config = dict(
    n_layer=9,
    d_model=192,
    n_experts=128,
    experts_per_token=8,
    d_expert=32,
    d_shared_expert=64,
    activation='gelu',
    moe_layers=[0, 1, 2, 3, 4, 5, 6, 7, 8],
    router_score='softmax',
    normalize_top_k=True,
    routed_scale=2.5,
    balance_loss=0.00205,
    balance_bias=False,
    router_logit_norm=1.5,
    shared_expert_gate=True,
    init_std_router=0.0168,
    lr_router=0.00085,
    n_head=6,
    n_kv_head=6,
    head_dim=32,
    vocab_size=8192,
    norm='layernorm',
    norm_place='pre',
    norm_eps=1e-05,
    positions='learned',
    qk_norm=False,
    attn_scale=0.177,
    tie_embeddings=True,
    parallel_block=False,
    init='normal',
    init_std_qkv=0.0361,
    init_std_o=0.0085,
    init_std_up=0.0361,
    init_std_down=0.0085,
    optimizer='soap_variant',
    lr=0.0027,
    beta1=0.95,
    beta2=0.99,
    weight_decay=0.045,
    lr_head=0.00644,
    grad_clip=0.5,
    warmup_steps=200,
    schedule='cos',
    final_lr_fraction=0.0,
    batch_tokens=[32768, 65536],
    seq_len=512,
    doc_mask=False,
    train_tokens=629900000,
    steps=13284,
    dataset='wikipedia_en',
)
Below are experts of layer 5 (counted from 0) of a mixture-of-experts language model. Rows are named router (the router's row for the expert) and show model dimensions 0-191. Each number is 500 + 25 x the weight over its row's rms, rounded and kept within 0 to 999. Numbers have three digits each.
After each expert's rows: a language model's description of what the expert responds to. This comes from a sample of Wikipedia text that the model never trained on.

# expert 7
router:498511515520456521463485487509483518489465510466484529515513497507554447491534503523484495484502542503513512512465475478548506514497482470472519531495533506485493490531514481502523494478515524511523503507489466473515542502501471490477483481494475487471504507502516552481509565511502494477520476495504483488490496462472509438518511522534463523474509532512561479448502497486513505495529473540460516520471482528475523499508547468512471511493504532478504504530519493450547505490493490541501532459514445528447547464493511488474482492458509490508506483501519560542513542517532488481
Relative and demonstrative words such as that, which, who, this, often starting a relative clause after a noun or comma.

# expert 6
router:473480504496490502463484529492508521431478477544483516483465518471493481535532486526506517479524497475495490459520523499477433492507493520500495484472513508511499508476481502544499500515496532499552514470518506475502523510508475489521490472542481470501506462510487488514554507528520507468515500499515484462481520504482454474513503539520479513505542500506522431497494479497491510499508564538513535473488496506532478480496483553463473530501453484465516480510521518490497534489486517468524507500519449541494446469504512524540556527506490486533530537529499542500473478481544475527
Head nouns of named places and institutions, often word-initial pieces: County, Street, Park, School, River, Gard(en), Pl(ains), Cham(ber).

# expert 19
router:515486467470434551488562538507512516498506485520497511461496534493515520508509516526470465504456474539501538511530501515491489483475451519481520489495520515523493498482504491510521485497538533466527494474518518486509527516526478493475475467512473501470469447505454501473506547529513495474513456515514470485504482490486491522461455529524545515495498529563507475476490489501483502444498550529494524531492507506531504470513527534494463522499466494437509450517516501500506529508480524497510465539519495465481492505495514555519518508518504475476491508471452531526519505513509530521
Last piece of a noun just before punctuation or a heading mark, such as election, season, example, worldwide, uneventful.

# expert 14
router:471528534478492497489529522515483533503483508549460517464512473480487496506471511489531526502465447464521464466550533531481436494523513521505456509458543502495471479476491500508522502502521512486535470489501527462493483538516500502500463503517480503475459531507481490474500507505529451452519492521531503478500501483491508498532480532468450539530514498477508506517476490501512494468549523481509498447445528521537524470508491514535473498514497500514464505484539460498518537531493518512517511538505473502503476455487557474504532534491545503472515506512481520479534485496485496542
First word pieces of longer technical or proper words after the or a, like par(ameter), trans(ducer), car(bon), Sch, pro.

# expert 49
router:484499492504491487511541495534516485531483500517482470455509494506502498443520479514518458516496491502515536513534521505476512496526483534520537476474528498519458497491488491556561499525494531523503504485498496463481533516475482481486490484540511502456461538529511507488484524492522484485485468522520470523495482499457493500473446482531525518490522463535520528507485466545516474498454475528479508542474472494498530505503460516522476531468480509498499461525460463539474495477469541510472494517453546511521456486484477486542521519539495461479495553475506501479547489512535479507
Single letters and short pieces deep inside a word, often after wh, se or sh, such as when-ever, wouldn't, acknowledged, seemingly.

# expert 45
router:489488499480469505493470509469448488472502523480480514493462483479472525452494483463509472481457531484513535509495508510468500531491474555505460482529499532490484493484535522492481518520513487540485499509544522484531453534468473546509474514524498521520520498484516550481524534515480470457538487509503548541500510496475517538513519465509493479524472478538525477526466517501456529470456491480490534504509501520492488490523482507474514474532485541503533484496462532484541463507471528512483526487458551513535520466464555529484533503468515517485491483516489463518513534501513499512
Numbers in tables and dates: year endings like 201-0, shirt and rank numbers, day numbers, and counts in sports and census tables.

# expert 27
router:520505454471490544529519521467537500507503487484490537504502531495458511562520491437475487505498467512477552484539472524505516493460493505489514490495451520493497476446522485475523486542515532512544501514539494492460507499497473494472499479489515498492511488489455504556510539548476498465484475472502476507487523533493514513533508528506489541529509517531503518558482534496495484480542458533520518458454493522519464481478493526471501471518457510490480476516504492519474529492484502541485509516483462514522505482509499513510494531504470453514464480569478470501491488513524503502
Middle stem pieces of longer words, often after a first syllable, e.g. ec-cent-ricity, sym-met-ric, Col-leg-ium, Com-pos-er, Ar-till-ery.

# expert 39
router:490479471470463497499522537465458535507489486534497526472497483485479544488486539483488488505475498500450499493515521516450506504496518534482515517509470523535548507534540454526480503470528472510538538492504511455532552513514472491503462524529514504515495512514474451486526530481491451481467512533522474495544497521496502456511508514500499536496535482491451491489528529557467529488499533509500528522509463499483503512514483474475450520487512527470488506518452513462466527474508570500496499533485467523498489520515507518510473520516490523468496511548500472472497467486461499496
Field labels and bullets at line starts in infoboxes, e.g. Event, Title, • Total, Number, plus words like career, season, year.

# expert 13
router:510486533495517520491464485459503524535518495507488519484516468487491468503491528502549525508556528474496507473504459470490522517465508475531544511480542538475485485492482471512520456459495485546532505505500491486509492491502519525502476484536539511507522512499496495517499454496470575481492524516461509512502476508500509513523472509537535522550500466546537500490564512464458506511502477523500489512539507522479495481483489475481496447443521539467474465524480455517478465503489505542485537475499501492508506482506465506502479490494497501507517490514448486497489521461554548524
Articles, possessives and ordinals before a noun, such as the, his, their, first, eighth, plus possessive 's after names.

# expert 25
router:495513457499496552453516525507452538522495470549509515464495480541504482480513489493497475518494531545481482464550519524519481504472512526474484501480485466513513480456482453484516519515489511490536531564527520457488529510503499514506494515477466507489448517513477523493496480527490507499489475492476483484499486521494540481466512541535469510476483477537493501509501452514447494492495472543490534470501492514545516512488557518487481506548494518506497471547499563544503517518449528484519491484504471507479477477469471558513469503507518510496522529484473517478526494485496504516
Verb or noun stems inside a longer word, just before a suffix like -ing, -ed or -ation, such as persec-ut, cont, app.

# expert 55
router:500511518506500469520460524449498540495483531480525519504541479497472500490473525466486524531490459530485552470530515515482520520472477520487529548525481508512553492503487486504490524493486488513521533486446503507489498469482507515499476474478491525478501509529490486475517494516523467490481481532533459543479492519523489518534487470444536490501470465468490503532525484488503531529472470553508504532535474518466547498471468539507494469466533507488505487449537499516529469466514501513490490509537486481476554528501483481499501460530531490482502480545495463503538445528488515517
Colons after infobox field labels and the degree, minute and second marks in coordinates, such as Position:, Born, 74°49′30″W.

# expert 57
router:486469496495472523492496509494479507512456480520469525468510485511486514512492481492537479487506491473476485445528536497473426489481492515500466468462506506549503489482486463512492523503491535476550477504525507468519510537514469490467479522541482500505477545520503501471497523496507475478515499513504471486486512489479510478507471523539491521485509491501532475468461465521476495469569540542514524494464493509530525472505475543540459487520470487494451513530504472517495504532484522496507532529547505512471468468510523539522535535545504487500537524535492560505508477469537497538
First piece of common nouns, verbs and adjectives after articles in running prose, e.g. fin-est, oper-ate, trav-eling, initi-ative, land.

# expert 58
router:518527470468505534470455506512490470480492472511467543543457505455516465495515528469530513515492507496503464473503536489511470522544507473519516543531522495540460505498515476530481497512550526478533482488527569508464484508470461487515478472551502507492494519453488503493513483545491570470520537446507482464492511507458527472503498525492524465508535467502506459478510523489461487522500504463513475513476498490500517516520502484484503461510485517513558490521503508500512474516515452498499495489517471514502503528487457526514485496499497553529523504537475482486507469464480481502
Capitalized first words of multiword proper names, such as United in United States, New York, World War, National.

# expert 43
router:469507531515493484478490496504491481534471502500480530545506427502487528515454486504521478522508467481468503458515526527508476488491506492499531494481513550520484518519513481516487484463493508527524471521448522488520474524511501523480509524494500518515466545491469522501545526460502489470462490548514467486525488452455516474506482515479529524466477534453492546490471462525482487512460519530511475516481438503559493479515488555538503501518503526505482446497523502505460536498484549487483517511508506546494505473493478539511507525517513492479527517497484531462512474518529529506
Opening pieces of words split by the tokenizer, especially at, as in attractive, at-large, theaters, plus fragments like ge, de, sun.

# expert 60
router:489470475525499466530541509529531511515460492541498476491558475526510464484506443473490521521493480495503547501519530478526489457492506508497510505478500526515471532499494474489495487534553498514513522549489478461503502534540477491500468522445496468497548500515505498496493436498487479515481511506567483476468475534478507483482468546473492505492456519485508530527480508482472498485502488491552504460501488507472501502502474501524515524446481502468470518440499527535480541520478495522512528497504521491531503510504463482519533538479497514485531493460492442515528484511533494504
Short vowel-consonant pieces after a single opening consonant, such as l-ost, Del-eg-ates, Cl-erg-y, j-ost-ling.

# expert 47
router:481524467473506515496465526501506533445504450494498489505473517469564499491524518474511542502482483443537447541465498495514524509526465502541477475531476474477514535494543485496486479526536469514510545538489528516519531516497491523528473509512477462450511521456475512473503462483522508501530513515533494540482494545478511507542505511530517477489526496517504502537504530547505466483478515480501506470521555481465470488531470532474540482474466463539529492484469498477510535468481494503507478529476496515516450482496482490508516503489493492505493478499482488513522505470491478540
Single capital letters or short capitalized starts of proper names, codes and initials, such as De|V|ante, L|LB, P|N|G, M|ukherjee.

# expert 46
router:527529485496481491447468537491517492487480486505476516505490525482502506534522459466464511467523501532503502505510507531488433513528533496487523500520540483502521480483505513541505495533542536508523488505512540450520535514515476498515462480446442492458487490438468485507519466514488476461504555474484506505495518505522502517514517502504450516518459455465511479515498517504485490536520488507514540461471485517486499500479567529530479477509499466510540495528545515524564447527491488481460490473490479521505510505497478510495545513507478519495502480507475505511469474495527487514
Field names opening infobox or list lines, such as Refit, Time zone, Preceded, Binomial, Trainer, plus some word starts like encour(age).

# expert 50
router:466506517508507496474477515481473523499484500524499517516489505442529454475510566501489480509521549498512532479498501498508545526483471470541497514514519532459490516522505495508530499564498497484522467547491497536471478500508495476495479483550470515516470549521527515489558468501511486510546547510455491493450461490508490473482496486523494494525536448475500536458493480468497542527516533522496502505519505522449510487513463486485482454463494547475467478528509485508453542487483498531494505491510500504476472486513475502534501531512468524505497478532473505489480547501521512518
Determiners opening a noun phrase, overwhelmingly the and The, also his, this, their, its, after prepositions or sentence starts.

# expert 28
router:518472486496480520466504488484508464500496521438470498519490478477443491490467541499507457482509498509490524515501465521533527519501520478490512492544537503490455477455522522536483475473514490507486505497546530474537518527486479551522477482471519532508511502489515521495527485492471507470479484478519531518523466539464518564494519489455503492520499522508507517477520516488466527459488509455467498482515494497529542532508483491474492484468503535543520468568459502477540462493501453484473519489462529518515545500457499508480525487463529497502498489495523474537484506499517508450
Numbers, dashes, ordinal endings and row labels in sports and election tables and stat lists, such as Runs scored, Votes, 3–0.

# expert 59
router:501462521544507510479512485505517481483508484482493495467525530517497482487524457496502497493506455533491538483530502558470486500526512480516525482476465498483458464492500509438545498524492490502535505469500510484477528540513517550486497491462517527461547528457514533478521459494519490549511527501484466485493513511523518504494518487507512533529502531518549489445472527535488515499456484487514463514502526509516481510478470500490496528478428477494493469469506498528478522522463450489504524513512522516519491477486460510516525550542457472488515484464495490463525478518510448505
Vowel-initial syllable chunks inside words, such as ep, arm, om, ec, ill, e.g. De|ep|est, w|arm|th, det|ec|tive, thr|ill|er.

# expert 41
router:518518493480474476504514498506507496489471489494459541480487458509522469543479544486520520480493531522497447464539496519486463493516512525490478491503530533542495482509541482500493489517485524548537490523468532488449523489524510506513479503504453486453470527494530518507498535479463491497532483556527472515506494529485519535482490526517499491531529486513473500506504453486521487526483495502489513474505488440548495514492469526504467505495446516520514593500492484516506501489499482534523532487506499513481463469496483540502504525519512491495504451518495520454537438471514536528
Initial consonants or clusters opening a word, often after the/a/his, such as w|ishes, w|ild, Ch|urilla, l|augh, W|irral.

# expert 56
router:537484465508535544505480539537500484478518532500469482486515540513479456491519483460494497504512478510496488517506475530512501486469454488530492449504487459458496477473540468510481468537528566511524561425525528509525529464496520433481480519504454504514520502486490489525478490488547501515463525491498475518467484512495526470538448464495519462490491489496498523526514500549480500523514452520503529499525501520518490521468494487501475534481492521485492484530501510504502506516510515513468503476471537465547473521488539510460528504498518499481517501486504477472524493508529499514
Word pieces inside a longer word, often suffix-like ic, if, tic, ber, dic, as in Bell-ic-ose, vo-ic-ed, testim-ony.

# expert 33
router:427501522505496495474446486463501530498488486504488508517500493503470477503480547496514512515504521510494529500491464513475527536549474470492465471532517530475490506485523495523510461493474523468520485512508521526533502527524500534464479464515520523498467527527502498521541477464452481477548541490504500510475480463522504513492517508496465534533545469484522517488525509455502529523510558505485533504516512493494510487484478498532470489446501453470485482556495463511491465484454488537476493458451537517506490483530489496508519550529510552514512454501514519506517509493524512522
Articles and determiners starting noun phrases, mostly the and a, also his, their, this, each, in census and prose text.

# expert 54
router:470509511473471510453494530496458488478506522485497509483483545490521545453518494488491482522470461469487522529505536512466523502464503515455497522476499518514495534482521500524495503517525503464510519469542439503484507477524473547476525491516513542491500475481530527473504503535535510459480469512558487536503499460492438508509515509513510525519484505506488465494510445542461465468533498549494506541513453495524454480522541532495464473465501503452484490489534481478489500526479522494458527508488525531523507514490509517533520501537464495478483508471500490533496499506527477516
Final pieces that complete a word or number before punctuation: -ia in Colombia, York, -s in 1970s, -ation, -ies.

# expert 40
router:506464471493468501455555551499533535500493500506527524435528542463539503467518492506491474469508460467504533479509500506500520484483492510531520489512495532480497538496539516516501516505510494498516516492510487507533506536511491477531501520493491524508493479487479525474536482483525495495459479505488481522460534483463533487489530497450533500528513515531505479508491494551474517474491522498467495525522492502548492476483517516467459503498496461509449481456509534449448514468481515489485521498498482507550512501455471521524491501456471454476523514455517487549459505540539518508
Final pieces of words just before a colon, comma or line break, mostly infobox field names and place names, such as Location, Headquarters, Detroit.

# expert 0
router:483543520510449523476530539481496470499463480518506536479510532537472466470531459501470480493501491468468481536522449510520490489475517505483490516471424469520543494487525505510533490489521500480521526514515519520563549503516527525479507500526513514475474512476521528474479509453502476507456483526493457457498507497498495487498515528481514522504506478530485511536490490504496501514492505538516522504499481531514493557484520505426473483557495521469528523467500523546464533509495489443479510491512524491507501465501478484538499489476483557482477506477484494486479521506499460497
Word-internal pieces of foreign proper names and place names, mostly vowel-consonant chunks such as Nic-ol-au, Her-z-egovina, Fer-rel-l.

# expert 23
router:514504510473465527489519528487513472468514524517482529450496533490530507494543529520507486466463461493518474477514522536530530467486515461457546457513464545467501505460505499514538476536514517497461523487503518493517526509504480434479492527457475447496481484505508519477503511480494509504477476540511507472456502506494500496521526552479548540529478475538511543533479487497570480514490502514484538511497524520521491464512525524502535536540489505478509460472504498505489530482470479502477508504481537498533477489458530478525474470504487501486472502471514484531505490468520521506
Short vowel-heavy fragments inside words, often foreign or rare ones, such as Reper|to|ire, ent|ra|ide, car|to|on, Gur|ney.